{
  "n_layer": 13,
  "d_expert": 160,
  "router_score": "sigmoid",
  "normalize_top_k": false,
  "balance_loss": 0.00114,
  "router_logit_norm": 1.0,
  "lr_router": 0.000972,
  "optimizer": "adamw"
}
Below are experts of layer 3 (counted from 0) of a mixture-of-experts language model. Rows are named router (the router's row for the expert), gate (a neuron's input weights, with its number), up (a neuron's input weights, with its number) and show model dimensions 0-127. Each number is 128 + 32 x the weight over its row's rms, rounded and kept within 0 to 255.
After each expert's rows: a language model's description of what the expert responds to; "gets" lists some tokens that make up at least twice as much of what it gets as of all text. This comes from a sample of Wikipedia text that the model never trained on. Tokens count by the router's weight.

# expert 12
router [ 74 116 193 118 154 117 156 151 116 116 141  86 104  90 130 120 134  88 109 109 112 171  57  70 165 190 133  84  99 144 136 160 138 146 170 110  94 153 138  58  68 134 128 111 117 145 149 122 124 130 143 148 149 129 145 161 109 113 139  88 105 108 157 137 156 153 218 113 118  92  96 109 126 146 133 123 130 133 137 120 216  91 132 126 133  95  98 110  98 141 132 116 182 168  45 228 152  73  76 140 158 112 164  92 153 127 121 125 167 128 118 149 100 161 160  66 128  82  95 113 128 129 122 146 153 118 115 182]
gate0 [157  75 111 152 170 121 100 124 115 159 108 131 166 113 134 153 162 127 198 126  78 141 102 165 114 141 136 124 128 111 101  98  80 161 141 138 143 129 178 163 112  89 175  89  87 101 129 117 157 109 114  76  87 168 146 131 149 130 106 126 103 147 180 106  98 126  55 179 181 154 166  63 101 159 122 138  93 127 128  60 130 159 112 125 220 156 157 160  54 168  74 115 105 151 122  88 122 110  96 113 130 168 174 108  90 131 168 132 141  86 134 131  91  75  81 163 155 142 166 138 105 128 119 151  99 146 196 125]
up0 [117 140 138 156 118 110 158 108 186 133 186 128 188 154 151 130 145 121 154 110 110 150 104 141 154 107  92 145  99 128 108 166 100  87 134 149 101 122 135 176  95 125  88  59 191 135 152 130 120 101 103 119 106 116  77  93 128 186 151 152  78  79 147 148 133 118 131 104  93 120 161 129 104 140 132  65 175 167 113 168 172 123 122 116 161 146 118 148 164  90  57 153 151 103 162 177 124 140  94  83 161  70  58 200 135  83 110 171 172 166  88 135 197  80 114 120 185  81 105 151 156 142 148 116 136 113 140  97]
Description: Periods, commas and pipes ending clauses, plus is, was, were, in, the at clause boundaries in prose and tables.
gets: ".", " in", " is", "-", ",", " |"

# expert 22
router [151 103 127  96 122 131 143  99 138 181 162 153 143  81  75  88 158 140 138  38 159 104 217 124 133 100  57 101 160 159  67 148  96 109 114 148 155 102 179 119 138  92 197 104  98 163 160 140 135 107 120 134 154 178 147 117 188 151  93 107 118  81  84 133 134 139  93 117 147 154 143 147  68  86 130 144 164 113 113 139 111 145 167 128 126 150 181 102 144 125 129 107  85 122 182  97 131 158 168 147 157 124  72 104 145 124 111 123 115 158 157  59 191 108 124 135 101 122 184 131  92 135  71 131 152 170  98 110]
gate0 [165 150 171 135 162 159  94 181 100 103 153 174 148 133 119 158 133  65 107 129 128  93 108 141 161  96 141 115 122 140 104  99 140 110 151 131 157  79 146 152 160 126 193 113 153  91 148 160 131 197  60 133  80 159 123 147 157  88 117 164  50 153 146 129 121 133 120 176 119 135 136 119 140  90 119 170 135 158 145  69 108  99 160 138  97 103  94 124  87 136 103 129  93 153 136  98 104 117 102 126 136 175 165 171 108 157 175 149  60  65  63 145  63 123 142  84 146 177 172 108 190 111 153  86 124  82 167 153]
up0 [140 105 134 171 170 200  56 149 128 135  69 157 155 133  88 115 120 109 160 127  92 114  42 142 160 153 145  79 119 116 117 112  96 138 128 146 148  71 162 150 127 110 123  91 173 104 156 121  69 169 139 124 129 121 146 123 176 118 100 182  87 164 166 150 128  80  91 132  91 138 164 129 116 136 144 100 168 113 157  78 148 120  93 148 101 125  83 123 175 113 117 136 122 129  94 112 116 123  99 150 213 118 118 192 104  97 213 138 137 108 100 113  54 121 109 120 107 176 118 134 198 122 131 106 187 106 166 137]
Description: Piece et inside words (fanmeeting, Nantucket, entirety), commas in lists and census text, plus mp, ner, de, round.
gets: ",", "et", "mp", "ner", "de", "dy"

# expert 8
router [ 97 182 191 146 142  90 135 140 112  77 140  88 154  64 133 133 101  91 108 138 125 139  73 112 163 179 108  77 159 113 169 153 135 149  58 106 128 169  88 142 111 134  96 128 149 128 126  97 165 145 144 127 186 122 164 134 139 134 134  95 152 117 124 119 158 142 192 123 153  72 143  95 159  98 106 160 151 178 163 104 203 157 130 120 143 115  72  87 119 148 105  79 182 145  73 170 105  56 105  90 109 136 103  83  87  99 156  88 128 112 155 140 151 167 159 151 174  63 138  79 162 134 122 145 115 119 154 163]
gate0 [127 120  74 138  44 137 133 171 123  73 129 118 131 126 138 142 175 154 163  96 144 156 183 167 109 123 163 163  92  92 119 103  72 112 160 124  66 123 189 118 125 168 185 151  74 118 106 212 164 112 141 125  58 106 121  96 150 154 123 138 136 131 123 202 132 116 118 141  71 148 101 148 104 139 128 178 120 117 137 181 141 128 105 100 120 122 167 155 180  87  97 169 102 145 211 168 156 130 140 170 135 108 122 153 126  92  87 180  93  70 119 128 123 102 144 103 116 133 140 115 129 102  99  65  83 114 124 121]
up0 [112  91 102 136 144  90  80 162 149 118 163  70 105 205 154 107 136 156 187  78  87 185 143 121 156  82 138 135 179 160 122 114 128 198 103  82 108 163 137 128 136 135 194 161  47 118 134  99 150 114 164 131 193 129 142 104  82 114 141 102 142 126 106 163 119 180 111 132 135  83  98 107 128 175 157 148 200 115 155 134 112  88 103  88 204  81 114 163 132 104 147 119 123 155 160  80 175 122 104  90 105 137 118 139 162 114 146  95 132 149  99 108 126 141 144  68  80  95 106 152 141 118 122  92 134  90 146 168]
Description: Word-initial re and similar starts like Ro, On, ang, as in retirement, reach, renounced, danger, Luang.
gets: " re", " and", " on", " Re", " Ro", "ang"

# expert 0
router [151 153 132  93  91 182 106 165 166 118 121 167 109 132 121 107 107 145 152 160 152  92 195 107 144  84 157 154  87 121 101 148  62 152 107 117 108 122 138 111 188 124 146 133 140  98 121 115  94 143 159  82  36 179  94 106 103 130 121 179 178 118  93 137 100 119 100 128 128 100 130 109  89 128 123 167  92 147  88  57 107 119 148 153 142 132 209 125 187 130 115 148  88 153 141  99 130 161 121 139 109 124 160 223 182 147 123 100  79 164 135  86  72 109  59 142 142 158 129 160  97 133 117 157  92 170 136 136]
gate0 [165 139 144 140  96 122 132 112 106 162 118 191 193 182  97 107 112 175 161 176 127  75 144 109 182 135  42  80 172 153 150 156 141 165 138 150 104 132 101 173 121 154 157 138 134 122  89 135 121 105 141 137 168 136 105  67 138 105 112 134 115 118 127 100 109 110 133 103 123 110 113 130 142 122 168 127 160 167 140 142 152 116 188 128  91 141 151  89 118  61 119  92  75  97 167 131  99 147  89 202 109  94 157 135 128 122 175 146 152 116 129 158 166 125  57 148  53  74 141 108 119 179 119 134 217  93  88 127]
up0 [123 145 113 169 145  62 134 159  95 145 111 167 131 182 126 118 143  97 132  83  99 166 214 145 136 114  86  88 103 158 145 107  79  73 139 139 154 121  73 127 180 127 181 128 111  69 150  94 109 143 172  79 134 134 125 137  87 114 175 162 135 142 153 110  95  49  88 149  96 164 108 136 198 162 140 144 128  82 115 137 114 161 104 134 113 103 144 134 169 144 156 143 122 113 127  98 116 158 134 139  95 158 169 141 161 124  96 113  53 142  85 190 137 155 185 119 118 114 121  89  58 149 101  80 105 133 171 175]
Description: Function words like that, to, this, which, would, plus li word pieces (Ulises, likelihood, religious) and table pipes.
gets: "li", " that", " to", " U", " which", " |"

# expert 3
router [106 154 158 135  94 132 120 156 111 117  95 101 145 179  80 152 106 167  85  98 116 165  96 151 120 122 136 120  93 182  92 117 168 107  51 175 136 120 120 110 124 144 149 167 150 179 140 106 118 126 143 162 146  93  81 174 126 111 140 120 195 153 124 161  89  79 111 105 201 156 159 124  65 179 187 128 163 138 108 104 113 172 136 129  87 186 127 141 130 151  85 117 100 125 163  86 121 175 137 130  77  75 112 151 157 164 112 191 134 161  48  87 108 102  77 132  86  89  87  87 123 133 145 149 119 143 105 103]
gate8 [123 121 121 156 152 114 135 130 127 172 110 116 111 145 179 117  90 149 110 131 173 150 162  77 116 162 173 203 169  85 125 127 104 119  80 110 131  85 152 169  70 122 178 106 150 203 152 159 133 135  92 136 120 152 152  67 122  60 131 185 139 151 135 105 122 116  96 143 128 162 124 118  78 149 198 131 126 115  88  76 113  80 115 127 115 136 127 107 111 119  46 131 113 118 113 137 161 188  64 148 158  81 122 126  76 148 167  83 217 146 150 127 115 132  61 143 129 119 126 126 106 115 146 168 172 159  97 128]
up8 [132  95  82 152  83  90 134 129 179 110 112 120 146 134 176  89 135 148 149  75 138 182 129 135 119 123 106 121 137 118 117 147  98  69 154  55 165  94 138 169  51 165 229 112 123 128  88 119 135 161  82 159 153  95 117 123 175 153 135 116 148 126 165 164 157 111  91 134  78 163  75  94 129 147 118 115 119 147 101 119 100 109 111 149 188 125 121  97 107  94 119  96 156 162 123 102 195 179 129  99 140  96 187 166 136 147  88 122 136 128  66 109  76 146 113 166 152 183 106 150  88 128 162 180 159 143 135  88]
Description: Accented or foreign letters (é, í, Š) and va pieces (private, Bolívar, Suva), plus ur/er inside words and coordinate-heavy table text.
gets: "ic", "va", " 19", " ", "ur", "er"

# expert 19
router [125 131 152 118 119  47  48 103 174 145 112 154 151  80 109 143 123  89 123  69 187 169  98  93 159 117 180 146 173 127 143 143 205 149 150 105 111 151 136  81 162  91 130 116 119 116  57 122 158 115 139 119 112  85 117 109 118 157  83 142 113  84  89 134 108 117  98 142 152 164 118 105 184  76 188 157 116 124 185 115  97 121 100 157 195 152  88 120 113  91 114  98 148 132 168 143 135 134 167 168 118 140 158 176  84  84  85 121 186 110 186 173 169 123 123 144 139 166 147 133 137 135 133  92 110 157 144  92]
gate0 [187 134 133 149 117 120  92 112  88 149 114 113  52 138  97 153  79  99 121 118 114 190 109 100 142 136 162 156 121 177  68 141 176  93 175 132 175  87 147  84  99 135 195 208  64 144 129 132 110 156  87 136 121 154 134 164 112 110 173 151 147 143  84 125 116 110 114 169 141  99  88 121 154 151 164 177 129 151 110  79  92 121 111 165 130 176 101 111 155 122 110 108  97 113 121 122 194 110 169 133 149 133 129 115  91 132 122 151 118  87 131 129  91 129  99 217 152 119 131 126 142 145  80 202 109  62  94 168]
up0 [170 150 156  90  93 139 103 169 163 128 147 177 157 106 124  70  85 148 197 103 103 171 186 141 107 141  85 119 147 118 132 131 111 119 172 109 142 126 139 102 134 173  96 121 126 102  86 172 122 105 114 130 115  82 172 161 145 134 126 140  89  95 135 158 139 107 172 159  96 163 133 129  88 179  44 131 110 132 124 110 112  75  90 110  35 133  90 131 183  87 100 157 169 104 140  93 102 104 156 157 134 119 118 112 110 104  79 142 190 123 190 149 213 102 121 166 157 137 150 128 128 108 136  51 119 121 157 103]
Description: Mid-word consonant pieces p, d, m, b, l (Gospel, rap, map, Kremlin, withdrawn), semicolons and bullet symbols.
gets: "d", "p", ";", "ar", "s", "ab"

# expert 16
router [115  67  78 114  73 153  61 115 160 113 176 128  88 164 137  92 137 174 101 151 122 130 140 118  86 111 145 127 127  87 152 130 119 111 169 127 152 164 141 197 141 152 113 139 157 164 135 106 160 133  89 149 140 102 103 153 138 147 104 174 147  95  39 110 131 179 182 121 136  70 135 155 159  90  79 105 116 157 118 137 119  60 103 172 178 116 107 141  69 166 139 168  83 152 121  79 101 153 131 119 135 235 114 150 132 153 123 127 166 123 167  73 115  90 108 137 107 135 146 133 128 122 129 145 142 108 209 145]
gate8 [158 123  95  46 131 134 110  84  62 117  84 117 148 140 102 163  86 176 110  98 129 147 157 128 117 111 161 113  81 104 133 113 147 166 111 176 105  81 160  69 156 200 124 139 130 137 155 123 188 155 139 124 127  97  94  87 186  93 123 161 135 106 130 140 121 139 135 166 132 103  70  93 133 162 101 153  99 170 114 125 193 196 164 143 163 141 125 119 114 101 126 149  94  66 161 115 140 103  70 127 143 146 113 149 146  75 129 218 164 104 107 123 121 148 111 107 128 148 156  65 187 144  77 111  93 139 136 167]
up8 [106  83 137 156 179  94 144 230 142  96 152  94 134 132  78 100 125  91 115  79 159 170 167 136 171 110 143 151 167 148 102 136 174  57 118 139 189 125 185 139  60  98 139 102  78 126 138  90 115 149 135  69 106 106 125 125 143 108 143  97 132 140 121 150 158 125 124 124  75 148  94  94 170 143 139 187 170 135 134 119 158  92 159 158  91 170  96 135 102 140 207 208 155 133  91 140 133 100  98 167 131  93 131 156 139 147  90  89 170 141  66 103 126 143 114  79 139 124 130 142 118 160 105 100  92 147 110 124]
Description: Word-final or internal n (tonnage, Hernandez, southern), N, i, th pieces, plus at, he, city, held, father.
gets: "n", "i", "th", " at", " N", " |"

# expert 31
router [124  97 112 121 114 146  48 111 136  47 188 141 162 143 130 158 185 154 128 146 143 131 120 104 125  92 127 138 130 131 124 151  81 182 113 100 214 131  99 165 182 118 104 140 104 169 130 166 134 160 141  76 141 187 100 154 165 135 147 179 154 156 141 145 120  91 145 176 120 112 126 199 127 158  73 118 141 144  72 119  91 123  71 125  80 145 160 134 123 154 141 125 139 131 147  99 155 120 103 106  99  69 111 168 131  91 155 104  68 111 149  88 196 130  92 110 104 187 145 139 123  78 110 158 154  64 142  96]
gate0 [141 151 113  90  91 150 153 126  80 142 132 172 207  81  70 149 126 163 101 149 122 132 131 167 167  98 133 141 127  38  75 115 118 149 179 122 122  84 117 143 123 161  75 116 181  69 133 160  84 174 182  82 141 147 123 100 143 113 174 127 106  46 118 175 113 137 150 120 170 134 136 137 115 164 129 125 164 140 117 139 109 105 140 125 145 143 144 125 114 165 147 139 141 208 120  61 206  80 123 124 111 111 108 108 138 124  97 173 167 127 133 130 169 126  69 136 158  79 132 107 117 109  88 124  65  96 114 100]
up0 [154 172 169  96  77 136 102 101 114  95 151 126 204 109  86 134 130 130  99  96 108 147 139  99 117 129 147 136 187  94 175 118 120 130 107 156 132 152 141 179 152 227 120  91  81 155 146 133 161 113 129  90 142 134 108 144 103  92 187 123 103  77  49 139 175 107 117 126 161 114 113 134 145 128 115 180 103 106  83 157 142 143 110 135  86 128 127 141 153 151 174 151 101  98 145  98 124 114 124  57 131 122 130 164 142  99 136 102 170  89 178 156 120 169 221  79 115  70 108 143 120 119 132 151 180 146  54 152]
Description: Piece ri inside names and words (Frederik, Cricket, writing), Pri, Bri, tri starts, and degree words more, most, very.
gets: "ri", "vi", " the", " V", " most", " 2"

# expert 2
router [175  85  56 140  95 118 158 124  99 172 126 134 152 147 144 192 151 135 108 161 133 173 127 159 132  95 178  99 134 126 125 183 115 178  80 103 132 180 119  92  83 112 133 123 112 205 117 171 149  74  50 171  92 132 100 129  78  86 142  96 130 219 149  82 109 160 119 172 110 161 102  88 140 131 113 126 136 134  78  76 104 154  63 131 146  71 124 135 124 148 145 136 147 112 161  90 134 127 134 128 166 103 112 144  95 141 110 147 141  89  96  84 107 167 146 110 114 103 206 141 132  91 143 119 143 169  99 127]
gate0 [121 144 101 102 117 140 152 109 149 121 143 138 146 141  84 106 139  90 146 103 133 158 144 125  82 121 113 136  58 140 165 187  87 156 124 157 126 174 100 139 109 124 120 177  73 141 127 220 143 147 186 119 130 190 168  59 194  91 116 115 118 146  94 125 110 146 132 172 146 121 141 192  81 147 132 128 148 124  85 161 121 116 134 134 124 159  78 153 115 121  77 145 112  89 148 120 104 230 114 103  92 150 144 132 104 151 158 119 137 129 132 190 159  67  96 192 137 122 141 135 141 148  52  62 118  94 109 139]
up0 [140 121 159 126 144 180 148 154 194 115  67  94 163 122 125 187  86 132 189 121 125 119 137 107 189 167  83 101 161 207  71 147 131 107 117 157 133 124 136 159 131 110 118  83  85 122 113 105  95 141 183 111  60 125 165  88 120 102 130 149 123 108  88 176 119  98 187 123 109 115  89 153 129 120 162 104 137 162 104 174 149 132 137 155 147 132 127 101 124 144 133 103 150 158 147  71 111  56 125 145  75 156 179  88 117 177 106  61 118 123  76 107 129 162 170 115 128 127 150 158 162 176  71  95 109 178 141 106]
Description: Inner pieces of proper names and words after short stems, like tt in Hewitt, wi in wife, plus table pipes and "and".
gets: " and", "f", " |", " W", "tt", "wi"

# expert 26
router [133 161 181 180 145 140 167 142 142  51  95 116 145 120 156  75 115 130  98 170 170 128 103 136 156 112 147 168 120  95 183 194 164 114 145 117  63  77 107 100 109 135 112 155  91  64 127 153 170 144 123 148 102  90 125 140 121 104 178  77 111 114 164 130 150 180 129 134 134  82 101  95 180 112 149 136 105 206  94 140 157 103 155 136 126 156  72 156  88 112  85 158 131 106 105 166 145  60  76 125  87 144 161 196 132 103 130 132 112 196 116 127 140 129 120 108 174 145  86 147 121 149  96 121  85 170 129 102]
gate0 [171 115 154 101 139 156 121 112  93 142  58 113 144 105 117  85 186 101 152 133 104 140 137 117 107  95  93  91 145 173 119 167 145 102 171 135 112 170 123 165 104 126  85 178 104 137 150 111  59 116 159 147 140 106 131  98  91 126 171 142 146 175 119 177  80 141 129 132 159 117 174 133 122 156 125 166 113  94 158 160 144 148 141 132 113 157  96 193 155  46 127 161 107 122 176  57 116 134 138  94 126  72 150 123 127 164 106 120  96 131 156  56 114 118 104 201  73 195 158 110  81 121 142 175 150  93 136  61]
up0 [ 73 125  46 109 127 132  72 133 119 127 182 140 123 181 133 105  44 127 149 116 117 151  98 130 115 149 143 150 116  95  80  92  75 128 101 153 136 140  86  91  92 125 162  39  79 120 177 157 110 116 111 120 126 165 144 186 180 111  91 158 174 159 136 104 191 145 137  59 133 100  96 160 125 102 123 148 153 124 126 189 145 196  84 145 129 148 164 143 144  87 128 101 145 112 109 147 122 128 106 136 210 131  87 135 143  98 135 132 157  96 114 151  77 128 114  93 185 122 157 153 154 107 135  73 129 130 162 146]
Description: Pieces ending in a within names and words, like ta in Sonata, Renata, ga in Mygale, plus place words like England, Cup.
gets: "ta", "a", "na", "ia", "ga", "la"

# expert 4
router [183 102 119 147  90 155 151 123 121 121 123 152 126  87 140 155 135 176 162  89 152 109 164 134 131 122 129 115  80 124 112 103  80 117  74 200 134 114  79 212 146 148 163 163 117 157  93 172 115 142 118 116 120 107 163 109 160 165 144 186 105 165  93 115 125  88 125 126 156 174  90 136  78  95 185 134 133 126 183 123 101 103  89 175 110 161 178 111 102 110 199 107  77  87 199 104 131 150 177 104 114 121 134 123 102  74 116 128  91 151  66 155  96  86 150 152 157 169 128 100 138 113 147 166 107  83 147  75]
gate0 [110 140 149 208 158 171  97 151 134 101  57 128 121 150 143 154 119 103  87 121 109 179 161 137 114 103 108 183 133 108 157  94 109 109 116 143 113 149 121 149 128  92 103  79 163  93 132 153 129 143  73 165 170 116  38 171  75 139  97 163 109 129  99 129 156 142 151 136 159 136 129 150 121 126 133  76  88  93 155  96 165 144 101 194 154 153 146 151 111 135  12 115  62 128 171 118 119 185 158  87 119 135 133  95  76 164 146 144 122 154 143  86 166 132 138 189 164 109 102 148 117 145  83 140 128 163 117 149]
up0 [107 144 128 122 158 122  86 187 123 113 153 148 121 167 100 116 105  92 112 164  66  63 148  57 128 110 127 151  75 159 107 140 105 153 110 135 150 116 102 139 112 178 138 136 136  71 167  97 131 161 115 181 124  93 143  99 129 162 117  90  89 136 138 157  63 147 137 153 162 127 156 135 160 127 197  74 112 126 124 190 176 121 138 105  97 176 145 113 153 141 125 122 142  89 161 120 139 211 112 102 145 164 148 108 127 102  79 174  88 184  78 122 171 111 160 176  76  54 143 138 128 171  96  89 154 153 164 103]
Description: Word-internal pieces le, g, mo, ce, gi in names and words (Google, Borgmolen, league, forces), plus University after a place name.
gets: "le", "g", "mo", " D", "gi", " Le"

# expert 28
router [ 97 122 166 134 133 159 127 125 142  53 110 144  88 180  98 130 135 156 222 119 148 113 112 128 145 110 182 116 115 170 117  83 167 145 177 167 178  80 129 192 122 113 131 142 131 151 110 194 148  88  94 118 111 163 142 121 109 180 136 154 114  67  92 134 156 143 152 134 163 128 127 146  83  73  94 134 132  98 156 103 110 198 154 118 140 126  97 138  86 110 130 151 103 144 154 104  95 111  66 133 126 114  66 157 117 115 161 166 128  85  87 151 136 190 153 228 137 106 142 130 110 121 147  79 135 113 118  66]
gate0 [199  85 100 124 125 112 115  73 155 109 107 166 132 175  99  97 199 158 150 170  82  91 103 100 148  89 171 181  91 115  70 115 174 102 174  72 161 150  87 149 143 116 108 167 141 113 133 136 161 180 120  97 158 162 129 103 152 101 179 105 156 167 142 163 111 100  98 147 123 117 108 105 144 127 159 132 167 132 109 133 141 150 138 121 174 148 137 111  82  87 113 152 157 121 174 196  97 158 172  41 196 139 102 114 128 127  80 113 110  84  91 141 159 135 173 119 124  81 148 157 150  93  85 107 146 130 148  97]
up0 [ 80 159 139 154 209  90 115 118 121 152 133 131  49  94 164 128 109 115 118  76 109 114 132 163  76 155  99 192  99 108 137  93 173 182 113 108 105 130 120 146  89  96 157 105 189 171  79 155 134 156 134 171 102 138  93 218  99 132  63 120 114 161 132  77 120 104 106  97  85 170 128 194 133 137 110 138 150  87 176  76 111 144 112 109 155 155 142 112 185 134  62 117  81  91 164 148 129 100  99 142 123 128 138 163 133 125 165 161 113 125 163 159  92 118 108 101 127 177  97 101 141 128 181 111 114 113 140 126]
Description: Abstract noun suffixes ity, ance, ness, ology, ical, ress (Dominance, Congress), piece min, and closing parentheses in lists.
gets: "ol", "ity", "min", "ance", ")", "ary"

# expert 18
router [108 191 125 124 124 110 153 152 184 155 137 134 118  75 117 149 136 109 125 134 128 116 152 132 125 108 157 117 128 110 111 124 178 120 156 116 120 149 146 130  85 186 158  92 175  32  95 125  55 168 107  94  71 168 113 102 106 114  80 204 153 115 134 168  82  96  65 104 130  71 180 190 150 125 122 129 137  71 104 173 111 160 141 171 118 153 160  97 147 110  82 190 104  82 144  81 145 127 143  93 106 157 125 109 208 124 132 164 142 167 175 133 156 115 143 124 111 179 141 102 106 120 166 149 125 116 108 129]
gate0 [137 134 148 135 121 144 145 129 101  97 137 141 148 195 115 155 116  65  89 136 116 177  72 138 168  99 101  88 158  48 137 146 139 155 108 176 133 133 113 129 124 105 151 108 100 162 164 177  53 155  99  68 115 126  86 147 114 138 122 206  80 156 121 150 112 122 118 136 121 156 157 191 171  61 149 168 110  78  98 164 132 128 147 132 187 132 134 104 126 163 132 125 101 163 194 127  89 166 133 116  66 118  94 168  70 124 150 129 132 145 140  80  91  81 131  82 182 103 124 171 126 151 121  84 144 105 128  88]
up0 [ 97 101 164  54 100 114  53 146 194 177 156 151 164 153 167 157 118 127 153  99 120 126 162 105 153 165 108 109 149 120 106 135 101 109 175  91 206  88 124 159 137 149 122 164 131 115  71 111 133 139 124 115 135 165 132 124 156 130  97 151 174 183  98 131 169 113 136 108 100 136 102 184 172 102 129 105 128 141 129 157 116 182 126  83 118 168 174 112 153 165 137 151 164  69  86  77  97 112  92  99 131 132 167 115 153  56 109 135 120 151 120 130  96 153 138 132  88 113  73 149  64 117 205  77 147 140  76 119]
Description: Middle pieces like or, ent, form, ment (Glentoran, Florentine, theoretical, Uniform), plus it/It, United, Roman, president, Minister.
gets: "or", "ent", " it", " It", " Ar", "form"

# expert 17
router [134 142 116 116 185 106 192 162 129 180 166 145 102 124 102 121  80 111  97 109 151 118  87  98 111 144  96 112 140 160 111  56 162 173 112 118 156 163 121 142 177 178 132 106 103 101 125 109 133  89 108 120 138 157 138 136 180  93 162 136 148 156 175 205 120 122 169 158 135  90  76  62 186  97 112 107 150 145 163 103 108 163 121  71 100  87 103  75  91 199 119 142 137 143  88 123 111 109 107 157 123 129 178  89  82  82 179 160 165 144  91 189 109 138 153 133 138 103  81 139 199 133 117 149 117 111 114 142]
gate8 [140 120 129  89 115 135 147 151 128  75 114 168 111  93 138 122 153 132 142 172 138 117 240 132 141  96 150 155 123 107 124 108 130 113  80 143 101 151 122 122 115  80 155 138 108 133 231 161 128 133 131 143 180 175  98  96 142 169 172 121 144 130 112 103 102 150 126  74 111 129 155 106 111 133 153 184 160 148 109  57  92 132 163 134  79 159 114 149 141 122 106 138 182 110 151 106  91 114 138 108 144 147 153 117  75 107 120 126  93 150 126 168 182 115 151 149  86  66 181 146 159 116  41 119  48  66  97 103]
up8 [ 93  90  93 173  73 195 147 146 107 107 163 113 109 169  83  84 138 152 109 215 132 138 165 132 166 128 177 102 160 140 158 106 120 194  92 116 136 140 107 122  96 153 109 121  86 126 143 151 110 182  93 169 134 122 108 105 113 154  85 156 141 105  84  97 149 191 119  84 149  91 148 141 100 145 106 187 109  77 138 211  96 103 157 141 105  91 156 150 123 139 185 128 128 161 128 161 172 125 134 100  93  88 117 101 117 147  95  84 116  95 122 136 148 117 154  93 157 112 158 153 103 129 163 158  64  57 170 159]
Description: Final suffix pieces that end words or names, like y, ion, ies, ly, as in story, Damion, Ivy, Studies.
gets: "y", "ation", "ion", "o", "ies", "er"

# expert 5
router [156 139 208 124  61 150 151  91  95 117 125 113 128 126 134 139 112 142 128  99 119  76 132 210 134 102 151 116 123 141 101 110 151 120 132 144 127 126 119 109 152 142 123 140 150 141 121 132  73 139 193 110 150 115 129  85 126 101 108 104  62  40 128 142 156 114 135 179 101 157 131  93 131 120  62 115  95 137 146  89  80 132 126 118  82 126 148 125 163  72 112 125 134 148 171 129  62 151 137 124  40 175  63 136 133 172 105 138  99 142 104 159 186 119 154 172 122 196 166 134 203 163 146 120 166 108 139 184]
gate8 [172 131  94 189 142 192 146 114 146 164 130 124 156 120 123 151 148 113  61 157 129  86 110 102  67 154 140 185 148 123 126 136 120 101 142 129 104 120 121 135 151 149 112  87 161 191 138 102 146 166 132 157 159  97  90 131 195 163 124 153 122 125 130 148 119 124 124 143 174 138 150 119 165 163 108 113 122 150 116 124  65 176 124 113 124  83 135 160 149  55  75 147  49 118 147  94 102 123 124  88 116 103  88 121 148 150  70  67 124 113  71 149 116 104 144 144 147 180 144 167  96 159  71 159  77 129 226  90]
up8 [ 57 143 102 134 110  78 152 109  90 137 130 104 125  89  91 152 147 134 193  90 108 142  95 148 121 152 116 131  95 180 135  99 175 188  97 128 157 157 131 102 101 149 145 214 117 100 106 110  86 144 158  84 113 170 103  97 167 100 134 119 106 157  91 133 102 159 159 189 178  88  71 124 102  97 123 177 123 101 141 104 101 195 171  78  75 166 157 123 137 125 185 101 166 166 146 156 114 216  79 129 145 115 108 145 133 142 120 147 103 149 143 146 108 120 107 133 111 112 114 177 102 116 155  73 101 148 111  74]
Description: Short mid-word syllables, often after st, d or C, in foreign or accented names and words, like wa in Milwaukee, software, Goswami.
gets: " ", " st", " d", "da", "wa", " c"

# expert 9
router [ 64  68 160 142 170  96 130 183 116  69 109 119 149 103 110 104 112 124 122 118 138  99  85 100 146 121 136 103 108 136 170 162 114 129 123 116  91 153  69  97  96 131 155 123 146 124 170 151 169 124 142 121 161 108 120 165  75 106 135 138 111 121 126 138 198 105 157  83 118 113 122 117 128 201 131 140 120 182  98 121 187 128 129 118  90  95 116  69  72 185 161  78 177 158  67 180 111 110 145 141 147 157 195  39 102 115 170  76 138 105 108 143  91 176 181  98 126 109 152 140 134 108 120 148 159 104 163 101]
gate8 [120 163 159 141 164 119  37 171  74 195 119 119 132  58 161 165 130 102 133 141 162  82 157 155 124 106 147 186 137 161 130 117  94 100 113 155 177  99 104 125 120 140  98 133  81 108 124  60 137 139 119 168 108 115 102 124 157 163 140 133 156 151 164 128 114 118 132 147  85 157 157 121  90 106 103 117 127 155 141 110 133  94 137 137 134 136  72  94 152 150 135 103 170 100 131  90 172 199 184 115  89 164 150 181 154 136 150 193  97  97  84  66 140  79  90 165 145 156 128  78  54  94  87 131 158 109 123 140]
up8 [128 145 183 156  84 120 142 148 130 183 136  79 153 151 168  94  97 130 152  82 174 179  97 147 110 112  99  93 152  96 171  93 145 147 160 113 134 130 103 159 146 116 128 137  87 169  81  93 127  73 119 150 137 146 143 144  68 202 132  98  75 101 158 109  94 124 159 148 130  54 116 159 119 141  84 112  78 139 119  80 133 161 142  63  52 103 124 133 126 173 113 118 164 109 123  88 151 117 118 108 150 142  97 190  95 112 157 149 119 139 119  57 170  95 155 125 181 102 117 158  68 128 135 169 186 173 136 141]
Description: Plural s and noun-forming endings (reasons, reasonable, language) plus abstract nouns like change, performance, support, role, level.
gets: "s", "son", "age", "'", "H", "ment"